Below are experts of layer 5 (counted from 0) of a mixture-of-experts language model. Rows are named router (the router's row for the expert), down (a neuron's output weights, with its number) and show model dimensions 0-159. Each number is 200 + 40 x the weight over its row's rms, rounded and kept within 0 to 999.
Before each expert's rows: "comes before" lists some tokens at least twice as common just after its tokens as in all text. This comes from a sample of Wikipedia text that the model never trained on. Tokens count by the router's weight.

# expert 2
comes before: " the", " and", " a", " but", " which", " as"
router,217,222,148,222,225,216,180,148,158,178,146,153,186,226,110,286,235,157,147,219,174,230,158,227,139,170,178,243,225,227,215,223,200,229,211,202,249,254,239,160,237,183,235,267,154,132,194,227,208,241,224,140,208,234,201,153,141,222,187,177,225,159,198,147,168,193,176,249,196,161,180,228,188,178,169,260,178,210,172,209,212,188,213,198,158,287,132,170,188,170,235,257,253,114,281,202,131,149,261,188,234,202,247,219,160,279,181,206,167,239,103,143,265,214,213,213,281,243,186,202,201,219,237,215,258,284,233,105,224,154,169,178,224,197,186,192,154,169,223,220,205,183,208,226,246,141,248,201,217,248,197,143,173,159,236,234,277,235,198,223
down94,187,165,184,228,230,224,198,214,158,205,225,207,206,152,220,210,146,218,290,188,195,232,205,237,204,239,178,248,150,252,262,187,174,182,146,199,215,206,231,249,133,242,250,182,156,180,282,190,231,221,155,162,231,253,216,198,95,193,167,226,246,119,148,199,208,171,229,179,178,189,206,190,212,102,230,220,186,152,148,180,109,129,159,203,192,220,193,178,209,228,172,267,257,169,219,202,214,172,163,205,170,215,262,230,172,245,244,240,243,204,146,210,173,216,201,250,167,228,210,246,130,218,253,178,179,199,273,183,167,169,193,146,242,158,117,165,180,171,185,232,216,170,190,150,127,220,142,51,165,199,284,162,208,205,274,173,221,172,184,230

# expert 18
comes before: " the", " a", " to", " in", " first", " his"
router,136,215,218,147,186,180,243,180,156,227,204,292,166,220,233,264,235,207,176,209,251,257,196,249,170,218,223,184,236,260,222,216,174,198,159,202,116,194,234,149,202,190,185,237,224,250,213,294,205,159,183,151,210,217,225,182,199,151,181,250,191,214,188,228,162,269,217,129,281,175,181,212,167,181,217,96,215,223,204,146,197,204,176,108,257,182,171,165,185,200,276,253,177,146,254,213,197,237,189,253,162,130,212,208,168,251,204,291,230,148,171,138,156,215,155,229,173,194,212,240,169,161,171,257,185,140,191,132,210,233,175,227,205,115,186,156,197,192,260,199,139,193,191,131,224,220,173,193,231,154,239,305,245,200,161,239,215,188,134,185
down0,226,139,224,162,192,255,199,175,229,176,197,157,164,246,192,203,176,189,264,196,171,248,219,252,148,253,255,236,180,225,267,193,206,181,184,158,195,183,231,179,126,236,212,159,207,185,221,189,156,187,172,252,273,121,154,142,201,271,240,180,208,177,111,117,256,160,207,199,139,220,156,141,191,133,224,234,185,128,165,228,177,68,183,197,144,211,172,207,202,176,187,209,179,185,187,202,131,195,166,219,156,221,259,287,176,184,187,216,181,159,177,282,125,203,158,235,224,240,100,187,235,187,152,113,144,194,193,183,136,171,241,174,209,213,204,175,198,199,214,199,131,196,234,167,215,200,184,225,241,193,165,163,190,222,158,223,308,198,185,178

# expert 21
comes before: "\n", " |", "|", " ", " 3:", " 4:"
router,193,236,233,205,133,226,238,134,245,203,189,157,232,162,174,190,199,196,169,237,215,199,197,132,284,168,168,241,154,235,215,166,198,171,169,278,251,283,215,201,167,166,222,202,302,208,209,202,176,242,201,218,288,249,199,245,192,138,146,155,216,255,266,211,215,216,247,230,210,186,221,158,189,229,194,120,110,211,231,121,169,242,222,159,238,193,260,234,245,184,148,197,186,124,162,174,204,198,223,142,189,232,193,151,146,155,202,222,155,199,262,201,215,252,234,149,164,225,195,216,166,173,230,222,112,227,250,195,178,165,213,151,218,152,166,129,274,233,257,183,242,164,124,162,217,231,126,160,220,215,195,214,237,182,193,277,264,172,200,183
down7,209,163,213,230,165,222,244,176,211,233,206,298,219,232,217,185,234,220,180,120,233,174,153,242,148,222,167,256,231,183,170,276,203,207,147,205,237,212,147,174,231,169,229,128,176,236,262,162,186,273,205,187,242,223,231,140,200,115,224,256,267,243,185,178,149,283,189,140,197,177,235,255,165,188,172,181,241,190,209,181,178,117,138,231,187,211,211,197,207,227,256,213,180,137,125,233,190,169,133,175,264,209,188,179,178,104,188,189,256,203,167,93,219,194,148,169,217,244,226,180,194,212,200,145,246,214,238,221,153,206,260,206,245,205,156,256,181,279,122,227,242,261,231,215,195,202,141,218,214,174,128,199,147,227,240,170,216,190,240,168

# expert 1
comes before: " |", "\n", " ", " 0", " 1", " —"
router,200,200,256,181,202,155,234,204,173,185,231,166,236,155,205,253,164,240,176,193,221,187,226,157,224,183,164,240,162,247,194,244,168,224,167,201,196,203,228,193,178,147,180,156,223,247,168,197,282,215,270,172,233,209,189,131,218,190,154,280,184,173,255,149,237,164,161,148,125,216,218,174,170,173,245,186,220,169,265,193,184,168,168,152,201,239,223,163,186,186,295,247,249,193,239,212,236,205,148,244,157,100,195,245,180,184,308,252,99,108,237,164,232,246,261,154,232,248,224,194,189,166,236,206,191,145,154,189,189,242,244,179,183,157,186,176,260,141,227,170,210,246,211,116,193,192,166,188,260,318,198,193,211,220,174,190,253,149,185,235
down1,148,183,197,117,201,265,231,192,275,196,241,168,285,200,160,149,197,202,246,228,193,149,182,163,204,244,237,255,107,244,198,140,187,189,172,231,212,189,202,194,245,206,113,217,174,166,223,223,229,202,199,263,219,252,229,194,150,223,212,186,204,207,207,176,176,226,147,161,188,198,281,238,252,226,184,283,182,236,109,290,192,223,209,234,176,224,243,204,214,230,131,203,180,247,196,192,129,163,203,117,248,185,239,160,202,264,238,244,224,223,173,238,225,237,272,266,229,302,213,255,204,178,219,195,149,181,264,160,248,150,197,234,179,212,248,220,221,201,190,151,283,237,173,210,205,278,225,182,201,125,228,251,161,172,199,199,142,180,214,232

# expert 27
comes before: " the", " be", " to", " a", " that", "\\"
router,249,160,211,177,251,228,183,195,222,169,160,199,174,240,215,223,167,147,181,171,225,123,195,141,228,140,194,178,168,226,162,183,218,125,239,199,253,242,204,198,197,177,215,266,283,171,178,271,169,144,178,221,173,142,226,128,196,187,198,218,209,221,155,204,187,242,266,200,240,215,148,236,117,178,189,133,143,143,249,220,185,251,138,254,154,164,242,220,244,227,246,205,250,165,196,195,150,303,261,247,238,228,248,228,106,157,217,182,198,123,216,162,136,226,125,149,193,194,240,192,181,139,182,258,203,224,196,172,161,211,155,157,199,243,209,155,172,161,139,162,257,229,221,268,210,168,244,218,242,228,194,191,177,270,234,222,164,240,242,240
down0,228,258,139,210,190,131,178,197,270,207,212,239,218,152,309,190,211,171,213,230,214,123,199,194,200,178,225,185,177,248,207,195,128,238,205,187,207,155,102,175,248,209,257,225,184,167,197,151,219,198,186,200,263,228,260,205,198,207,159,238,178,282,132,192,206,106,190,216,179,141,168,266,153,221,144,240,213,188,208,130,241,229,241,137,198,193,178,178,219,182,163,218,177,187,154,209,176,255,226,160,167,182,184,167,146,244,224,112,126,221,229,232,117,228,109,186,265,246,176,230,253,252,177,159,202,189,197,135,232,157,239,125,184,190,216,202,255,279,194,176,183,214,207,225,170,211,151,162,194,174,159,276,225,232,208,202,179,249,127,194

# expert 19
comes before: " |", "),", "6", "4", "–19", "5"
router,223,186,200,257,195,210,132,228,225,192,179,165,221,239,211,168,192,187,250,197,216,239,245,181,211,204,169,218,262,230,210,159,179,248,257,186,140,218,179,179,125,178,175,135,227,190,210,214,213,126,287,200,161,175,249,150,174,181,137,153,178,235,139,263,210,225,177,213,198,226,260,166,240,237,169,252,201,151,252,195,264,164,231,263,167,196,141,286,146,186,221,278,80,159,201,172,197,152,225,239,229,182,121,170,275,198,170,206,253,279,189,189,268,157,189,250,167,267,211,208,164,264,195,200,228,133,199,196,142,170,209,197,135,178,204,192,153,205,170,247,158,236,137,267,148,188,227,265,204,214,163,245,165,191,182,197,147,235,173,170
down1,191,258,249,159,227,134,217,162,196,176,254,208,225,199,227,246,250,296,223,252,243,145,285,200,167,176,171,221,247,223,175,237,227,182,237,185,171,207,239,188,232,296,217,192,220,141,188,257,182,112,162,174,236,308,200,188,141,158,187,232,148,145,162,160,188,213,149,212,220,179,237,191,207,137,228,217,221,142,143,179,188,234,251,243,242,186,203,211,263,175,227,225,210,166,234,222,190,222,146,213,177,233,249,207,212,198,210,155,182,183,202,158,232,164,228,216,280,201,209,232,200,240,184,188,165,250,188,266,184,256,230,242,176,236,190,84,188,195,207,190,205,201,192,185,228,255,200,161,268,164,218,276,137,113,81,251,232,191,222,173

# expert 16
comes before: "\n", "==", " ==", ":", "===", " also=="
router,233,214,247,201,253,245,181,167,247,226,159,171,195,152,182,287,194,155,228,209,212,205,198,166,280,159,160,261,288,191,249,186,240,230,159,279,155,192,208,226,228,239,181,202,252,147,177,227,212,190,219,223,261,201,209,116,190,124,175,179,149,194,190,274,218,194,220,235,156,234,152,198,288,206,187,127,185,222,240,156,193,195,217,203,195,250,146,196,185,186,249,146,127,193,223,161,181,135,146,159,132,192,237,218,164,243,210,207,282,220,219,218,170,272,181,214,162,218,203,208,264,231,210,212,231,186,252,241,202,148,193,119,242,135,213,160,232,231,204,241,193,175,138,179,193,256,164,173,161,115,168,301,142,168,171,227,227,154,212,143
down1,138,188,193,256,154,262,268,188,192,153,280,235,158,140,146,248,165,195,166,215,252,163,149,229,242,174,168,205,204,158,252,198,182,220,201,193,218,211,250,302,207,149,161,176,200,175,192,263,179,222,204,155,215,172,184,213,167,173,114,183,185,251,187,227,167,200,168,153,159,206,171,166,265,191,194,171,214,164,198,275,181,194,220,173,202,166,158,267,153,177,225,213,93,215,237,216,142,209,139,161,161,214,221,202,147,241,149,230,226,163,252,146,227,197,279,219,215,209,126,239,328,202,178,155,214,211,255,265,179,178,106,172,237,198,257,221,236,195,183,261,179,179,204,169,162,224,255,161,218,243,240,176,169,212,200,198,165,121,238,221

# expert 10
comes before: " |", " ", " 3", " 4", " 7", " 8"
router,150,179,168,154,137,172,293,132,246,191,176,196,248,221,183,162,218,262,215,160,269,248,255,207,270,146,189,194,211,268,222,176,219,235,166,186,234,198,197,249,187,124,180,168,187,223,202,168,117,203,238,143,153,182,148,264,221,155,178,195,166,212,183,171,222,154,187,218,133,212,175,218,156,162,228,186,204,248,240,259,147,177,170,124,162,178,211,190,133,222,171,181,187,209,175,204,198,236,237,180,201,283,163,251,243,157,223,217,225,197,238,172,239,145,175,195,220,205,279,240,166,231,243,235,213,156,193,224,232,90,296,198,274,108,162,217,192,198,220,225,125,233,237,156,248,189,177,175,146,279,187,254,233,211,170,198,147,168,193,211
down1,209,136,148,176,198,212,112,217,176,264,228,176,189,140,221,233,280,199,156,212,162,236,132,270,238,170,172,182,228,163,171,173,241,222,187,202,194,163,167,251,129,208,232,189,182,113,239,242,271,224,199,146,233,187,157,197,172,185,288,204,182,216,266,231,231,255,196,235,201,242,185,152,198,170,154,124,291,241,175,233,210,205,225,307,152,192,225,186,244,237,229,174,188,201,182,270,212,215,202,152,138,140,214,127,159,239,296,200,236,241,159,214,134,238,129,198,161,211,250,147,231,172,190,182,181,244,204,165,196,255,192,198,229,216,198,206,176,259,161,192,188,208,220,279,287,172,205,207,199,237,134,218,193,186,200,159,197,166,177,150

# expert 15
comes before: "\n", " The", " In", " He", "|", " It"
router,231,216,237,197,211,224,120,233,168,208,172,175,247,201,161,177,205,310,124,185,197,197,139,237,243,179,284,239,162,165,247,152,213,231,211,185,230,189,191,166,234,170,202,167,245,206,222,279,189,176,114,159,187,147,213,192,150,240,174,187,223,179,108,210,163,173,206,282,143,202,249,192,225,221,237,258,187,131,222,264,133,177,254,222,203,235,217,264,226,160,282,242,215,213,203,218,178,157,215,236,206,193,248,188,290,270,168,221,136,198,177,165,220,245,183,213,182,256,149,205,226,184,253,203,94,214,152,172,233,201,127,165,141,181,201,204,186,245,175,225,227,170,233,175,203,199,177,205,271,238,114,166,201,220,271,263,197,198,182,235
down1,157,209,246,201,225,159,197,172,153,203,214,202,208,182,183,199,190,259,236,253,167,152,110,215,195,172,175,231,198,175,195,160,244,189,169,186,193,187,188,225,193,254,226,219,210,219,127,223,156,171,246,192,230,193,125,149,106,120,252,211,143,230,185,135,143,175,174,231,227,146,167,259,119,229,194,196,270,224,225,272,223,168,188,197,259,177,197,221,247,159,208,221,150,183,235,244,189,228,120,248,181,196,121,238,176,257,280,262,200,187,225,208,126,187,176,226,240,155,233,211,202,313,212,224,210,104,181,220,199,220,241,209,128,302,167,198,215,195,224,176,280,192,155,266,156,175,194,239,195,139,177,235,170,187,176,227,159,228,161,231

# expert 3
comes before: " of", " in", ".", ",", " by", " on"
router,247,256,254,202,215,255,213,182,265,192,109,208,144,240,148,187,232,177,233,247,199,164,208,219,178,256,189,132,275,242,212,210,247,177,215,247,166,206,185,205,212,266,173,189,271,232,246,199,231,202,205,201,267,222,180,251,178,177,156,146,211,214,204,221,170,206,194,176,136,247,250,157,182,206,174,82,152,226,186,100,237,211,247,203,236,247,136,210,233,162,155,233,145,198,235,200,187,186,190,187,142,227,211,193,222,259,124,183,228,198,148,223,261,219,191,234,225,195,184,149,150,197,224,278,136,178,244,218,256,186,174,174,230,220,245,147,170,208,250,208,163,142,93,184,188,273,141,187,142,130,227,204,256,251,180,239,209,148,179,214
down0,171,212,185,140,216,235,200,182,231,159,200,134,153,204,144,167,181,179,151,182,210,186,214,237,213,232,112,165,191,141,130,158,190,216,147,186,217,245,202,175,288,157,269,203,167,140,306,99,219,174,229,193,160,146,203,159,136,165,198,159,184,241,245,250,295,171,198,235,185,174,254,261,217,177,193,227,180,252,171,171,140,203,155,190,210,116,245,200,242,198,210,216,240,190,281,201,235,221,216,208,203,220,182,179,159,198,263,197,189,138,166,141,219,171,141,208,173,203,204,174,231,101,236,200,150,263,162,189,213,233,208,268,248,204,149,243,225,237,197,271,175,235,144,149,215,223,211,169,149,174,238,238,169,268,187,200,193,137,251,227

# expert 25
comes before: " |", ";", " is", " was", " JPL", " –"
router,226,213,272,90,186,205,182,198,176,227,288,171,180,220,171,180,122,218,148,146,230,192,249,157,272,178,230,219,257,221,286,223,220,173,251,176,249,259,194,224,256,198,249,192,120,208,251,226,161,157,205,178,218,187,165,195,215,193,133,222,223,211,189,140,204,212,273,233,205,274,224,114,188,231,205,180,218,137,238,154,160,181,198,240,148,202,187,196,193,165,230,187,211,217,278,232,170,136,145,176,210,156,187,194,273,254,222,162,283,222,209,161,216,253,205,227,238,202,230,216,131,125,248,135,191,193,198,116,189,207,170,200,176,163,198,171,216,165,222,231,245,208,174,164,240,187,184,210,147,220,224,272,211,265,186,274,206,121,258,216
down2,168,158,158,150,211,213,139,175,158,211,243,244,187,219,183,248,210,138,197,181,160,217,169,201,143,177,264,218,301,198,179,262,249,203,252,259,169,229,201,207,126,208,177,195,237,100,236,132,229,127,182,193,184,173,244,245,150,225,192,240,204,170,172,158,211,238,204,218,207,199,268,200,143,204,159,206,154,261,199,247,181,241,247,210,181,237,288,164,194,224,193,192,184,157,175,282,145,233,201,259,199,147,256,217,132,142,216,136,215,163,173,198,209,243,238,213,297,172,238,235,234,123,122,164,189,196,216,193,162,235,173,230,148,249,178,159,165,229,203,153,168,195,224,195,208,181,171,96,250,178,187,177,183,163,110,156,200,212,246,186

# expert 7
comes before: " and", " which", " the", " but", " he", " with"
router,219,237,152,184,260,238,140,201,208,204,171,163,219,230,142,206,194,185,196,200,116,233,221,232,152,198,183,207,219,182,193,225,202,186,271,209,239,293,240,166,211,138,240,214,227,194,260,249,144,203,284,233,183,241,270,137,102,255,137,136,235,175,151,140,193,215,206,197,221,165,160,201,146,253,181,270,174,225,282,228,232,137,233,211,183,229,196,187,252,174,208,231,217,166,187,208,140,175,155,183,219,134,213,204,251,253,166,210,163,173,112,135,266,292,220,233,215,199,206,138,215,179,240,195,134,191,215,130,187,149,193,141,190,204,171,223,125,223,167,248,183,184,198,286,221,251,205,259,255,241,180,218,181,187,217,201,207,218,153,224
down7,139,213,248,175,145,229,182,195,253,175,141,224,193,195,190,269,99,258,152,223,162,285,208,189,217,143,235,200,151,261,175,195,171,224,209,233,165,214,203,163,196,200,195,185,225,301,189,264,220,169,215,238,213,249,200,187,183,237,180,220,232,160,274,217,201,184,246,263,160,227,337,223,183,162,199,167,211,273,266,243,181,272,161,177,241,259,216,202,269,205,182,166,186,211,111,191,224,139,174,150,152,179,152,203,238,173,183,191,168,180,229,231,133,146,226,145,201,212,216,224,219,208,261,230,117,190,156,170,211,158,140,250,180,165,205,207,184,225,248,240,117,180,264,141,164,241,199,168,236,209,165,195,195,169,223,193,217,161,231,251

# expert 28
comes before: " the", " a", " well", " an", " he", " his"
router,205,212,181,119,284,217,161,181,174,208,166,188,202,273,138,218,258,205,161,163,156,225,202,240,146,189,202,229,244,291,272,209,164,227,256,160,254,233,219,182,202,215,197,245,242,208,160,207,171,225,266,97,231,205,153,161,130,247,198,234,242,202,163,250,162,166,245,240,208,246,172,208,144,246,214,226,158,150,211,166,196,182,192,206,159,249,231,176,302,181,230,278,186,189,226,186,204,152,180,261,270,221,214,247,223,199,163,171,213,247,175,205,225,171,190,252,81,201,249,223,215,254,221,204,144,164,176,164,234,227,135,155,147,198,167,213,122,145,181,162,216,213,230,237,228,183,236,213,183,206,97,244,229,174,219,155,236,162,186,232
down6,242,264,203,196,219,205,170,183,243,303,203,202,274,265,181,135,120,187,139,240,174,169,181,190,227,183,198,160,221,183,181,230,159,308,289,201,175,184,187,219,259,167,220,182,290,180,177,171,142,177,233,186,197,187,163,178,228,183,169,132,180,200,282,266,140,263,210,207,201,207,147,162,141,168,242,205,182,163,219,169,208,200,208,175,226,143,239,242,243,254,210,246,218,214,173,231,220,263,108,240,189,193,137,206,280,138,151,151,228,207,202,221,224,214,144,160,219,189,258,117,133,191,223,205,146,179,204,177,173,197,184,199,186,181,162,209,138,189,197,250,289,264,155,191,211,219,207,224,264,208,207,140,254,180,205,245,187,142,189,192

# expert 14
comes before: "-", "\n", "=", ":", " •", " Country:"
router,190,219,285,228,220,158,156,281,178,174,270,184,169,165,221,174,200,185,150,163,163,234,164,178,286,152,164,201,182,194,282,166,190,236,262,231,225,177,179,281,290,209,232,205,212,195,242,202,168,128,274,206,170,184,232,113,246,187,235,147,168,217,177,173,265,208,242,216,155,161,215,128,171,188,189,207,155,158,170,221,166,223,191,146,188,151,259,131,124,214,204,101,179,245,207,221,250,196,241,208,189,270,256,191,214,151,188,156,227,228,220,215,194,275,236,137,207,179,147,266,266,186,237,166,186,175,185,227,210,212,246,245,205,193,232,121,232,199,176,220,217,247,183,245,183,123,245,172,186,215,162,215,143,224,137,204,232,158,209,173
down7,263,183,208,231,221,177,227,198,175,207,172,212,183,186,204,190,124,235,207,229,217,252,263,220,146,242,177,234,128,178,210,279,192,242,204,174,143,176,218,133,185,226,193,226,159,198,222,199,197,199,175,197,149,197,233,223,183,164,208,237,216,200,146,247,203,216,186,155,183,168,170,191,206,180,196,176,170,158,199,260,87,139,108,264,246,227,229,218,236,146,205,216,142,228,169,201,241,129,244,119,153,278,201,242,179,172,180,157,161,244,187,146,152,135,153,219,229,258,182,253,151,211,257,113,201,164,208,199,196,220,262,143,218,188,115,118,188,190,194,179,227,280,270,178,189,163,132,163,98,252,175,164,209,176,182,175,194,264,199,226

# expert 8
comes before: " and", " of", ".", " in", "s.", ","
router,199,183,173,173,261,257,169,171,189,215,231,258,190,201,168,172,312,158,202,225,174,214,205,190,196,160,236,147,157,209,192,197,218,183,189,207,168,195,193,237,247,185,168,138,167,276,237,232,269,287,127,255,242,194,236,190,192,158,236,180,263,237,138,134,163,231,127,177,189,167,245,246,214,183,177,134,189,158,285,109,181,169,188,281,217,228,187,180,214,213,226,188,227,238,218,179,184,151,197,191,207,238,128,208,149,211,177,170,284,208,171,223,185,206,167,275,245,196,233,179,220,269,178,228,204,178,218,253,156,259,111,150,193,240,247,154,151,198,202,236,207,211,198,158,182,244,168,190,179,159,169,198,120,220,250,200,174,272,116,274
down0,149,181,165,186,267,200,223,169,169,229,178,215,161,199,189,195,162,198,158,206,192,247,135,185,226,213,161,150,141,210,221,242,236,222,184,247,261,150,180,216,160,217,133,200,196,254,170,265,234,230,194,208,229,164,180,190,198,277,267,232,125,174,222,176,219,186,188,143,268,232,189,211,123,258,180,228,240,266,198,214,203,211,185,201,208,243,193,142,232,122,290,166,214,251,194,220,147,199,238,120,127,178,214,172,175,257,121,241,167,235,167,255,198,215,223,126,219,262,171,161,138,289,155,189,273,172,220,224,215,156,192,241,184,217,169,155,238,162,207,278,174,231,226,247,210,207,153,107,255,204,194,234,186,206,131,218,197,292,181,200